{"num_hidden_layers": 13, "hidden_size": 448, "n_experts": 40, "experts_per_token": 3, "d_expert": 144, "d_shared_expert": 0, "hidden_act": "geglu", "moe_layers": [1, 2, 3, 4, 5, 6, 7, 8, 9, 10, 11, 12], "router_score": "sigmoid", "normalize_top_k": true, "routed_scale": 1.5, "balance_loss": 0.00281, "balance_bias": true, "init_std_router": 0.0107, "lr_router": 0.000312, "vocab_size": 32768, "norm": "rmsnorm", "norm_eps": 1e-06, "tie_word_embeddings": true, "optimizer": "muon_hyperball", "learning_rate": 0.00808, "beta1": 0.95, "max_grad_norm": 0.5, "batch_tokens": [65536, 131072, 262144], "max_seq_len": 1024, "train_tokens": 483200000, "max_steps": 3305, "dataset": "wikipedia_en"}
Below are experts of layer 7 (counted from 0) of a mixture-of-experts language model. Rows are named router (the router's row for the expert), gate (a neuron's input weights, with its number), up (a neuron's input weights, with its number), down (a neuron's output weights, with its number) and show model dimensions 192-223. Each number is 500 + 40 x the weight over its row's rms, rounded and kept within 0 to 999. Numbers have three digits each.
After each expert's rows: "comes after" lists some tokens at least twice as common just before its tokens as in all text. This comes from a sample of Wikipedia text that the model never trained on. Tokens count by the router's weight.

# expert 23
router:499420465468505459474536451438519469478451500551506579503453463477507555494454514477496426504473
gate0:484479460575543472448506453435499477444534542471503551570545528524536475502518550465517555519426
up0:441537504468483564550540506461481475530503475499516509439495511492519418503489459544520593507521
down0:542593532479506523406448523482486495475524412467554579425508476522581489494423511449529512514441
gate1:443500527542531482496427501524500546551470501567485541391513541461504449471487491499465485485523
up1:498466523481449487528497520469579528415527468481521424481556474467528498498493490471489433481439
down1:407478529451501540485500501517490537462551462554455441447532488476553438514509520497503527524470
gate2:485512529548491523536476485486602441473486494526554505410451470507517518458495533541531499449464
up2:474581437523497500536424461476544550483523564537453494473534480508461487473522463468447463497452
down2:502552505484455478543435512507571473506521469494456473479486537476505488494444476506471498504466
gate3:551512449527444539501491555519487514494536554560531512419444468502492548552496503435531505534569
up3:500389500473442519534441477435570472529448530443445496544455548392541521431548520478497505461500
down3:463468490488499550482464521454512478464513507500502522580524511523457584477476461528469544414444
gate4:423502541528501524535473417492459514474512478513431472554506481549484558498423532546527459508507
up4:463518521526517495521486436521540419513513519484474497576538555543478459557491524525493437521478
down4:480556515514446488414517568498502575505500501433511517513528536501593508506504518483457501514464
gate5:518407508444502519630471533523482574445487449490474415462495501496418425460523482471471445538471
up5:519555444551543512480413492474487513445478527430537543506542494538491414550552471495502507467476
down5:492457412481511450508478506516456419478518480434510594464435445432503527456529553472471512481512
gate6:544451464450507449501512524501455559464538516499486526469495488484477552429485495514541511528537
up6:498597467545476588523431520464422482444523476550476479431518461494533527526561490482522533502545
down6:479504497404477476500506527520440544518513516522558546531510506463455515526414511525483517448459
gate7:453518503492501493480484509448495509535457549554505482496506607500421447531514539544553510515562
up7:540500487494467520512448515519478482503541492530423501513435494451504497510541504492456457480406
down7:541536458526573495566475484533510513552574475465444515519482521495504533496558563451490501500451
gate8:557610519533470484565529546477586471506507510469482541509436548471512493498500427482546512487587
up8:514497508506462471560468471541421543488510515509520493565484553497505583521532539455551486512479
down8:492524482564542520501430510539405532547471495489470476519573507507514388475538475504528550511529
gate9:443507458512490492455448484546533496506412459524586483582482553492536464494461490528469528452448
up9:508518527484497529475464553494499503431517490466482473485554456561443560437470510552494470510491
down9:496551513421510522541497530545467516526554476526504554506511504514482515523566521488585421427520
gate10:503459499479509517526427442449503489529476526452467481534482454444503546525499564527508483500449
up10:547482454503500450556436451535450489523442569506522500483516498469511493551510538488512452532554
down10:503546531492482455510514471478479427516458499473439496507579472542542525585539497524557534515438
gate11:444458596469482480486479543403496515489509467555461474500579534469522553542510536533502446547538
up11:503522517545480498503470477484496496502469462493501450516456478513509510487470515606485443515533
down11:501587483510494483527465487583543495492549611472467481511543445541512513545512483515457524478474
comes after: "\n", "\n\n", "-", ": ", ":", ";"

# expert 30
router:499492537438487450473540434470563518449460471490558491488389429497512505477563567548468474512469
gate1:429483499472460430470483473512455506510473444434519529545508557515490557493508477457517450499559
up1:510425553476500413416560522571572498496443466530491442487483439546454391444472497512487466523530
down1:511469427465481462489515407538577504538529507463530533493473445502501479503402494503420416570490
gate2:549563517476526527424568527564487514508547476450488522508503458465487540534454533494518495522459
up2:467509501487469452455487488478570510541493527515531496514554483527553487524554504551443525487473
down2:446524582488457450516499458491569495483435529569521496494482514543525506411419444451491441512501
gate3:507502504426520509460529432502509514482471455472442528465475549484498456441495489490504521389499
up3:473482515466434470519524440503488518498508519457452574467524513455486564499483469543507523478560
down3:507547538525453492513523516531507506480504446458471480445493541465516527514425490533494469510436
gate4:568478555555500506530489483573474465506544529440546522509463520495536466480498539495421458545454
up4:439474520527501511500515453459483446442402463454609429468468502449501522481513531476585486436551
down4:473516555494478497468460520414518486577514509502498508494464545411482513480509430513451506525461
gate5:560517510509514492529547536487489486432525532516558471457567476503465530516548485524481528486461
up5:428573531536551520523517480429516534524455468541529482494514445406526559477452492519576495519511
down5:553542512489519440488505484503473490480454491475458492513485468501445443556516473456463461518468
gate6:496480482472486477427565411435511411529478468568511479584439474474472503502512576511492502478609
up6:511363499498491483472516514495509478466433507526485488436482499410499463505513468569498437476423
down6:451483493444522471569577521475492518495485400507553468491509492471467477466561470548431515545510
gate7:445509430509573474507549571479508445448440462542498440480448473523516437522470502521502486480537
up7:473428410550459525512532548484506573519521549510456480448503456508491500449453450552521466528488
down7:508492481502512555521363494559552540466559613482507534478450477523507466537499523513474440499567
gate8:537475525428492498438436479501470478518475442503550464490427495498455537550492474498474484479513
up8:553511563506547491575528418503530510424492443514552521530524415536487500454461517472494553520504
down8:508524572479526556487460577544506511526473452510491500580491513449487565479508517518480519557463
gate9:508476524509565412516494564492394481448523409457556518484475514553472520461543480511474508545473
up9:518500480569504437501480508520522500496554439562535525438550487462507553487539565493545485550515
down9:410462516525439483537494515481526565470550519604510570522569525547528479466527503506466437562486
gate10:523536523500508459464506496457523494491552484504510518542424514488507481489533479538480507442590
up10:555466506491519444492476454453485526556536549516500474512521529484469519537558590538500467503471
down10:492526518558535512479552512527539478464542446552514549537517551516497550507485491497553527415529
gate11:464500497510436428532511521479499503519480548462531458492447544516437461474466468578479550497504
up11:489540503492405521437521515471492482513495499518545511503456474507491524494430510498543484566514
down11:462491528447435468539505514471475443490534493468470495523433533474604479453434528519483533541499
gate12:531529456495443521536535525494498566496531543525558455552437443498465438446515530426470493443534
up12:522444485552558523552508489455501437449511456502533491518576471520493505561438522516504544461439
down12:503488536540526564555587557443515464520506503528508419498521542503518457500503540578508496510540
comes after: "\n\n", "\n", " '", "\" (", " (A", "a ("

# expert 26
router:495454449455427472502509457446503531484422535576502513460517421517517527552474554542429473501504
gate0:435460447536552480455448535509528438521496489488548510516479488544476498468475494518458471579483
up0:420553476431515483501552524520484524486463470509450446517532504531498560502473492471439493461453
down0:508515428628538455511546538522518514518483537478555479499464491440489470475476477498449474528428
gate1:558559426500496436477502530439550447521483471504515490470539400551552549437409501521446468536539
up1:483503537495460477492451520527519519490498470492478476527549474517477431444562468467423513448528
down1:531483497513493475533475428489464434512511495436474492588501507465440472499529461469488522474545
gate2:469492481449523467523542501549424514526490492485521460461532570433517506459527459548446536502450
up2:464412450533528448484556527524500509525521515457493523436412526501505550503500464515475464503487
down2:513528441531454517502477515419403531596548486434545573542452533475541554494547504474481452476440
gate3:507498479495409448474480532567508476462531461573530436540549444462539493445433425597580442447546
up3:519486487431496489512452535537471552504434463531534547524473452492539564458561450468488485518539
down3:531472515486506462442469492501480483467425412513532493590467486529474524504442479470429443510552
gate4:501406525522517394510490477478474475516449484478456413477500450456450486579461479499515548543560
up4:593500461480480517544501457450489494461534437565477522501513520462508525549483479463530441480467
down4:599458438508477615522537476439455482545524506543512473540554489468529477529537578544556532523559
gate5:499513523449413459531573473479515530446560452529532505508457523499501473579505496430527545531493
up5:493492525525470489500516479468476519582557541474487540427532488518481590512406531452531563482477
down5:500524559472561527540502532514518519550504506464490511440513475464505446493469443512529457462465
gate6:435483438508502491504449555471555488471497436484534489514555465490465533526523546464554501484515
up6:475503511524482540557596622519523544492466555477506538487572469469507612506420486558486451559536
down6:538505447449528491450487496473517502524462509541489499502499424581444514455411472517534473552544
gate7:530466495517426489554441502446503512494457506533510475532459505473492453469558472522503502470478
up7:546543517502444474545520382507446541568513462522555489555534452506456502489499485513512441513537
down7:548463498447513494457484553515522496447519449503507547520600494462473497531466457495535528516501
gate8:518478486519538556440512490497469513536534524549452530443536437501537482563442544473526447552530
up8:504520469470521439510491500497466438503500460517534530496551503426508459525476517464534470458539
down8:530432451481563506542456531476512548530444502491469493537428479461515480512455484562520473524459
gate9:481485448586539548429496451469502459527478480470494476508505413440469479523452561550537538503509
up9:502525493351414502565546490514472459501486444461545507491544466523532508485449489517539457474488
down9:524506523421454525500471529526533474512483441400516481567452450569475500488489442473574468472451
gate10:449457518592470557498515445503548537420506467476483504400473485526422441495501515530493436454485
up10:459541511461425548572499495483458448514474421455544518507542581573534420497567424546478488541534
down10:499434480477508624525555537493490463539515506456421457584502503554453512545506506521479449518525
gate11:526472519541567484562558547548456491484519477521446409464489481528589529458509499465539476528511
up11:549457435442516517512554508451514519477482454416559410571537474559416528497577507507519516451519
down11:547486585525529487476495424486509486485477556447507487467545479575474580502442462468530458443436
comes after: "\n", " |", ")", " |  |", ") |", " |  |  |"

# expert 25
router:491457445477541485487545439446472518509402535543498565492487456446537507489498580519466481465521
gate0:505514509523495503527491468453433452436492475447506456523452491505565470519443515453519458555517
up0:480474500577595498468479456494447515470538548488508484433468522495490458415517432578537475477448
down0:481463459535524573512545492457479486453510498412443456500489463473501528477538534444437498521539
gate1:451541401469418476412421451498509494546465500475486498484517525484449480535449535497568492505483
up1:493493497556481485413457527474472492421556512474435492528485462592503518524569505505457478578460
down1:510474454496535457511405491479480525549525461548478501479439540439561520447531571507458492527451
gate2:533495464463499553510484548426486439438494493541503484508501511450476557469533509538498496522519
up2:459474491529418482540479540472528496474521445481538520541485456480500579503529466455519524550502
down2:464466468531568539475534494484490516485443496475564469581475523438474490440367488538515510472501
gate3:570545520604488581558463520563465448490488531492440548505485544506502491507529513556522601471569
up3:505533507572498445474509492561532395493526509514454493501389535450490535458417542477517489491487
down3:486405450464524486474517493459535498515558497446503528485490507583466496457409500519516447533543
gate4:532451526429483477541478506422500530454491462548440429560441518461495535499467519482477550467528
up4:531449449514481498417466501420470490533488520476494416534521474476521529440481518546534519488516
down4:472487529530530455498516465525504565493543491510536526528522491518515496572475501520503534481489
gate5:437583446500448457495445536497542452520484534482476478581529494442477544492483525475434436384441
up5:544515492495440487512465544589524522469445559499532475515554520554529474590539438533516493493475
down5:522445496480463443491521525509450518510534527501543457542489474491541466500467496503466520481499
gate6:437460543410488515506497561526481504461489428492467514549504482528473486501512510439486507517572
up6:485448457472467444523456551463462473515541440568583531509543527527542493471506433475502571565472
down6:493569600458496548570487464536528509460451599488502487423518520475535507492575486500527477465489
gate7:501511504551478509556515425515591500489490535550555457426510449428555459482430479495436575496519
up7:529505558476478518540461524472529498430503431472481458552504518505522513582504517529475530521498
down7:580498497516465406503449444438508529525462459555501448450507438532451565444474439495537482584494
gate8:493466506489518493568461476500506544491487482510514490514465503487556462551575534557531490596540
up8:502495469492521518559496565505491513545437512493548442476448464532496486472498500566548508481491
down8:523417437452545504498501525503447497587514581535500525467448489520440550481480493510510540537560
gate9:551489482496554472517538437556584460514535545445539480572474506453522557532544475494503522451511
up9:466559526438549532514474557446497503523442482434431480471505559541558466501487592492563473515481
down9:522506495514507409528425494491512535476540486591482483555536527484524457491559509510509477534500
gate10:564544502523504495531481511444539539562462521488531515503455548482411522404479468478520532515426
up10:507465422523482499516456520594552481539420516538508535485474503522544469458548530528508524501461
down10:412492515516532443429575484467516472545524555424503467509493475425513429451475543492478487543509
gate11:416545467539556515528579431467561513505545526564481580554504504478545448491494411525508452545518
up11:515470459466570543481529548575487498460530454438439459506501498505594500470463492485560475472530
down11:434417461495437505488464551523473483471408499463424522469435478524512499521479497462501506519514
comes after: ", ", "| ", " in ", " (", " | ", " "

# expert 36
router:480456483480473505492542469463533515445448576495589507484418478505507532495493557475432452481470
gate1:470585560441420498449565531485435509508531511539490473550524513496500479536462563553471501496488
up1:560460521541534486506521485541424554415557473471554475483491484509548476509493526580505513528470
down1:410524474473492511456472452475511541502517496477465544510507513435478568640599499507446510491486
gate2:479454483569520500477535459466547549466510484484492461517545559472447509466417440550505440540535
up2:456499521423464499445477519547542508526560503521466561493476513484507550533516486532501562492529
down2:491453540469514505550461432553555496512473535526496422468503454516497537436475524522489489501500
gate3:467492486504517516479533488502559523470469513488444482571571491525504513517512513566473495485463
up3:603539458466514491456481508548490500506506481482532543550498495525557409532445530565550433481439
down3:510602434517567570490470494485522496485510503532489478512521499593501463555483521465536580481447
gate4:421569530511464512432479485520466451488547498522550623469535568526483534425481536542448510454523
up4:534438490544455484551466529511477533490434511491572532476525460480492482528576538520497533536460
down4:501486515499473506487526467494470523446424570510435475564495523454578577524501451573494497573534
gate5:500469543559528483510523560495521477520455594476583516486455518510502496491459537570506489496503
up5:519540520540522443510502484573521525504415537595549575521545462391530436555527489561518507482467
down5:489514567475504496517467517562486517475412489502565523552532449425491494487485464511516526441482
gate6:454534460487445494494528512508475577535483575512501525467469503577505453455417550490520531528458
up6:479513454480414461531527460520449542572455522534556514606510509493499553422557546535537547542511
down6:550410520519511388584502491484488484528396537471537545503492539480563538479470467570565453459576
gate7:503557475478507527493437580492603464517481539462585448492454509471480450553532497500425497491448
up7:523513568553499503543471475509483529509539482480526495609500562528509465480469464421539467545518
down7:496540580530480508447529442485450527500515526476542542470460513539507526525448517483475470503508
gate8:509499463540495501436527471578540459524552504485544488520467564458485453528399494530542544461533
up8:503523445490488488453395550529513462522505487541474561509514513502482453501533483491538473397523
down8:457490484470402493541510486498505492608524452462520481504466469517517498520522463563463528476478
gate9:491523511512450519448520602537503527493492527536418488515452493509497549443487534521531519499531
up9:505466509375416566459533567490485476612479540481560487552455506532484465500525535493563479500499
down9:515539475541557448589469469560530499512472482490520481505539461523465548522519525449454476529475
gate10:494562542524525447449523499504534608514556531466479487543427461484471575443463531530540454474455
up10:452540491545496489526491546503447421515482452547474509515507557493535532473522536523499513513403
down10:508515437488488457476544564514545502550471406588432546484510442465504571492528512513488535470451
gate11:547493504520537558457493454494497438501498510448456515495535502493447490568547476492443497454556
up11:479567541523520456558468548462546475576466508520511422468489486436564495507505452494502528431567
down11:514488479509543557487457565492473544522503463486543413464448485484531488418453452500533485425501
gate12:515484439493573527510514508485497505471555507492451506552451492447563499472513560478496527473527
up12:542561528513503513488529466522517514477439432570444533488521493462486434506555551505512462440471
down12:445591492499469560499437626576496488516477460544529520534507499469509507510406527490452509526549
comes after: "1", "2", " to", " and", " that", " also"

# expert 4
router:466471465469540450463547471442497525451407543499521508468436495503542492531487493555488469465451
gate0:488471480449463483442480457513475489452512499501460387484527489522482466519489422512504443545509
up0:532500625551508495474569564437477524472550554477534517477561496460501464498460574478474459505537
down0:483527466528505507515526538475448513581495434511529555502532534515477556469410440539512465495575
gate1:413492487511467500478449527444489489500529477525465507524567479441483406504450439469538586446504
up1:532472464468521559441529441517520519562530514476581480462566471441554489538430557524490566508525
down1:506479585457499471553540453540525487565406518538538518487490493487478478443454464540502495495482
gate2:488450485501482542520540585530487504557504497484467536576479558526487518455504502504527448495551
up2:404448458466524492543528486514467473449574468442487551467506489429472451447493431539507566491553
down2:560478431477535492438469478575518490548498465495495506454541394458535503509455508526603525464490
gate3:505474533433438516560499441500553494499449503406496540521462500498502523498552594514500543524566
up3:456561492444501466477473464414527479509448519525486473571557405558480524513512470496489487477498
down3:540513490477527477580496542486532466512486461551456419501446469468516438515515466522500519550485
gate4:507457463446513567474527567423497480545551401520493497472459540483536454496569450515454556513532
up4:567538477511593545448492553491487473519461478462572539473417503542415421494452585461431518576438
down4:479439517576537511525545484486486559443525551541507487485513485512498567536410512510505410514452
gate5:465493528430464453482505476509469515523547504514513459480441484500418531503470531552410500470466
up5:514499520521522445542475568444517530476513530506505516516461411513541490571587516475489520482494
down5:535506584478522406504465469531471473409560507517468457516488430456510469473471442501561538495548
gate6:556463494466472532497462487491473480458562481443463516466466411510516529550497559512379524490463
up6:466519504507531503463536516414497546484542529456478424545519504540418517484544580524395532491512
down6:525535486474500482448501520461507564544440506474483487566512511484504467501569514519507473481408
gate7:429457495550504530511521546509538510418484557535536572534546474495527491469529543515468457561506
up7:537502500546494483511517441488480480512492560453535537506475560470462531530539482523493538528496
down7:474554521566444443494471444447514524471473513490473497521515520544528478487497526429495504499525
gate8:448479528458496446441493577522485477464489551516540401475429609485509510505509516496503427492490
up8:548512512542474468563518451464579521527461361507459515546526448501485505448436480513473592537496
down8:537483422455568503493509527451547539449477439587498506419470397522567524515453558509483515515474
gate9:438578527508530524575435472453435513494514524483516524406567526489457478523509531552467481515537
up9:549460431493483464508448418450502505493544416540559513517496518473531543526441550402448513441521
down9:526497513514451465510506454526446480509513542502468503512491544468460509533490524437501575579530
gate10:441469503528479490510483469521453428538511457537457516483386552490501499544472477559483412344492
up10:429433510555584550537476472471433594495495503496477513517530462475519517432537480507458537498421
down10:492470479497545567519437472509510522498440480583460479461462480540503557479408511543476502486518
gate11:503585482528518505514460475525445417539514562481405506515481472452428534500591550534488501429507
up11:477512464626486505483465439527571479476536528471447504536515532497501398475454506507511569442547
down11:517404466471513405503452420472448538458539435555486498467458503535460539458525546538480476539557
comes after: "1", "2", "–", "| ", ", ", "-"

# expert 21
router:545520507439505467455448458472534506520458515544512480481485489490517517501520524535486477519521
gate0:477500500500457584480528554566494502574471518558463572508553438478469495568500485486484574419482
up0:504490413536523461545525487602512544496499476512519500451529491491512470439528557551491564518474
down0:491516501532442474609498483500528477487535550504488482426523472581518439485545447478491537495486
gate1:515514545439498483561543428539564491548480471469397510466526496502508491528483542575477429445547
up1:523477530405471577523431557522468468481489468501511422488510504384538577447570464567493540491551
down1:551445461483561506500468552432514483489528502483617427539505432512559457529526429498515532568513
gate2:507547477496513498446458557501532571539469471479526492392502564533499485521413530581555468515431
up2:461454522525522522492508506585504494480495387493463523511465572475547526501452528485480521503527
down2:474532483443456535524511472507528482455492526456444425521438519509523469461569487545469496475531
gate3:488553458492490538461484555477466506459494458503547432459455466475537588545467591587532445594466
up3:521495480522473479463546450531516459469538551463480507418507470503518428560482447487492491508513
down3:491473507465506539545474526530577476490570520449593548489464499502435558433518562489512549526526
gate4:528546520498546516523473431449531448525548439494468557491564545541489551510517512495432534506476
up4:535563532555522445435447501483529543385512502533600483495503423557438481491484544577453467483564
down4:547471493522499507544495553480482425522505467465433508523549475367470511516548483535441516514510
gate5:436514473448530476423494509514437445531490537418562487543471492470516571551473506456498526454497
up5:530467547457547531534471511487496572469501498497538515514433577450415483548457467511530520479446
down5:507496508474487556478422506557480526506521500489453446518490549543412532531549441514433583559507
gate6:461456471509549524535544456490499510452507520503554487524464473499539444477438531441503491506508
up6:524515533512513506522550481527472511499473561511558441530474557574500407555474537528441487385526
down6:555450521562482502468537448483557500485478504488484531530516461450483475445482494478467539536511
gate7:465530416535413571444519506435521515499478444532536514505502495541442484453560430514453419522478
up7:468462459518530475440461362462524554521536546488430495503520459538508527453466452514532484577511
down7:445507404535545514498479480587503468459481530499502477420482530528490509560561496438500446477424
gate8:506433473426431502399497420588498525487495497471585461500505484447501491507503538531478571439503
up8:489467461429471528509547500489508592539401461566474518481514489457480420488535523521487477510465
down8:464464505497568519446517510486476576483461488536485472477521500492513437495543513490483522558517
gate9:525502454484536593497435477493495512522485482485526575486506543484527489565544464431575532460509
up9:512515509550520520476504467532455474562495515536472515541526457439518494474522512525498492484498
down9:441502520513450517504546474486483498521485547539571481477533448529452517450445482515486514514485
gate10:537560523492478473443417471465555572501503538543510443494503497560523408556510477476527526486459
up10:491482467492479483517539518460539493612477501547449541430539575555419515484480526489449495524446
down10:552480543524545557511490533505517461534510482483503522515481515516490521600547471460485488463518
gate11:547494507535483525459493474470596568512472521482482589514462475540492516430505512458528488436483
up11:450552494562554481516517470515560504479494480478488493450437501526428491461544474494521521417478
down11:495403543537546487501412482512498542468529515442470492495568541472479521453517448500505485464498
comes after: "0", "3", "1", "6", "4", "2"

# expert 0
router:500471434465514470493563428393484469470435571473578528460446484467536513479501516534409516510533
gate1:575471490509481453521468462488539457465410473449533504520501500589474496502506512483457416417508
up1:484484472506549484391508432497472532490506456525544523476454553487504494544442493525524419537519
down1:463520474359494517416518616466526519458419527506522485425545536511521527512517536423542492462518
gate2:522557513480581479522527466543529462503460487481490568520510471532513540482544467534504469555432
up2:537447547547558492454586554488461476515468475509523475605493463530535530420512484506471526460462
down2:416549534517515555459529470506480471473556465540497525527474471569437580535507492463541481577511
gate3:496479400418448517536483479472471423468542439458440523469538427524561511536529506439505541541453
up3:512464547462543486485470503548557514489550564538472499509491466432517477516532495520458560528427
down3:549476455445546454445487496534430489462515469461477502493507502524506542588514568546473475532481
gate4:498440465530489479481481483548438451446517507484504525472507499446545489466498470456487490552499
up4:466480471520519499522515502508515462474528491472538539511448477515498474542482476535485530483512
down4:463512542577523514461568507572566507495553558495565489449458506530488532536534492481505511512509
gate5:550505568531517553534551539456567448544573512485478569535456534554482451522509487528514393523506
up5:492506476554432427493516513475566498449525469476447504562531557517502461526432562491535578535464
down5:445533454464486523452537458471580474491569573511488529441517548479515385559514397447511558538471
gate6:494481549498516569508504541488508421525470480497447489521525485509475542493556449549515454508472
up6:465536423515483504493467462509541429470527512588515483507512434521472494416554436490520497552457
down6:428531508432545500528463520481483467477524465504473535481562479448518456414583513439570510586560
gate7:512530443525538518492471468463472522517462513484591535408556522489513517547476484471488607447486
up7:429543455456495524559441484465481579465522434579415496438514502512474516498489472473486550419520
down7:421525529504489554501580452460579441519516483573552426448511475509546634532585583546488561561502
gate8:493506463530568429461490497551516522454479511485456487453510514438510527483423469562506553476535
up8:442590561530446555425508504473460451526516456473501489446501481563550500532477482483482494504516
down8:534505526474573479429443468492448472465475431503486436489491484486510595534466485518575430463484
gate9:484481491511506567518479534421482444503502483460482489506497483501468516493546507516516450559529
up9:449489508454517387558465507546486430454488493486563468437485474475504431473528515516462480471464
down9:494487502474504506455474559480493444522517456481500516486445508394472436494438443461522442532550
gate10:519472491546558472487502408493523504518420535512507567554464496535476534513495519399498481555491
up10:481441557486542434491536468487486612493549451542465449480571575525481463520534541548435506456541
down10:509514519569476433518502482498481428481460452527462548514511553417478575454468527497537488541501
gate11:437526468542468495557548507462534490456481519487509494575475451502459442594534549515483523573482
up11:441480508426592535568460498454476466499521552594480483490489472534481545529496486478497528570450
down11:507472496506483474498529500598487526424461525449538517491483475497445467572534498518499491535468
gate12:549580513468543517510474487520429463521553496515475480494476489541453546468455523519511461464503
up12:434457509454451500476511503419546529507528523538475512616492539504548475459536507517498538489526
down12:425464511455442485507480414480524506550559469521552526489521518457510506584504429509516466461455
comes after: " | ", ".", " ", "–", "| ", ","

# expert 2
router:447480466486491419470526413467512491471489552497536486452473510434562525483400533617501467524457
gate0:445460481563505518486567487560537519490460549541495546464521508472531496505581491473476526495543
up0:524498513504473544583537510459488459515469488556563547489568432448526506530539465445401450540521
down0:538442528486460518485517519529507538502518504419460546488511449470471576462502557477524472566469
gate1:515478471486523491479533441565507500541530498553483499502521578466492489483535508532518474498519
up1:520471453538421431540496461433536510482446529494536467442517510574501481575531545447443524454588
down1:473543478517543576480546454522557485466534493527488445443514497543471577508584442521458469477547
gate2:506500508470506484503449444494534522487529471398497550420533569525563449440465515509533494501473
up2:504553479495547571430429502477483436446478526494515452399510459444470463449470447508480539436511
down2:456474408515511474539468544500524554535455578536491486581542444465478500496496504432485431502501
gate3:558545495574515527573514482527513474506534518491530532507386472531565530482526532534520471507582
up3:587416449551558544441466527501357463530547477523570421476442518551456491527492574582451485498591
down3:476509565505474470506464577522480468505482512560509453465473475535475481544557411500474427503520
gate4:479484494546474509501484521471571512446519472528454527539474471470585518491447500535506452482450
up4:536499529513512481478502461507531526543492475518615468567441527537447516428546451466500465558550
down4:512496553512483517477433469539479549459493450543591492489476488506466506515444499492464567514455
gate5:552585469443519479490491485475493529500539500495550460535548509473489502498463531490511507480508
up5:393484502463444479508570515498515450512499549481489510448483517534481568415487575529493459543534
down5:479487490459526571552568578518447553470514469485498518551502539494489455457460518448506507465522
gate6:566563491464534416504494436492487486489525465551467468488446475502526514451537463478446469427546
up6:454535448416545484522476479510464525481404482503498539494505502467546537487477574471539449458515
down6:541479480409564454487520516536499509432591512505506500515507455511504519530449558497470479552469
gate7:493453563466534509480484466589499469477485485465456558434420517507571491491505461434488497528514
up7:547403496500527506501535570590518463531458499421513427447503538530466504535472498461526484486421
down7:573498498476501470545548515483526493525510574468499524488483487454507395473537507556469483508457
gate8:469581430513478460568499506532575499486506545438534480442435467548449453487590555589518508496460
up8:481447444506412436492491439523557559456489599591553501492458534434482537493409474569592489453480
down8:550451441461584504533517514520557537526576524526537524484472476480487485577429434487502473428485
gate9:565587527510431499497391493501488534423600492486519511521558506478483524519455491431570435459506
up9:515495527402540533481561503536476574514451520476461587523452555422476525511431484500549398412493
down9:509566493459509496429483541515499453519590482492458475525498491551476484501540498494523522612399
gate10:538441493506465451529505576458440467536483481528535511443434536490491464445482487460535472514483
up10:508446525424526432502473482453522494480465511465538460439448516536562464458502448494513533517530
down10:478522513475500525464480518445532528520508540452519515470510398516471455524505477503487455506503
gate11:506510509452463470437463561518442534496447516519482460544498479521467545467603506483497415519521
up11:513489506477513564552512484460494423528512470597457482451457544486492555529524499462504432533418
down11:547490474524429425469473516425475512592549475539467442531559477491501555513505505491510515510457
comes after: "\n\n", "==", "===", " |", "|", "| No."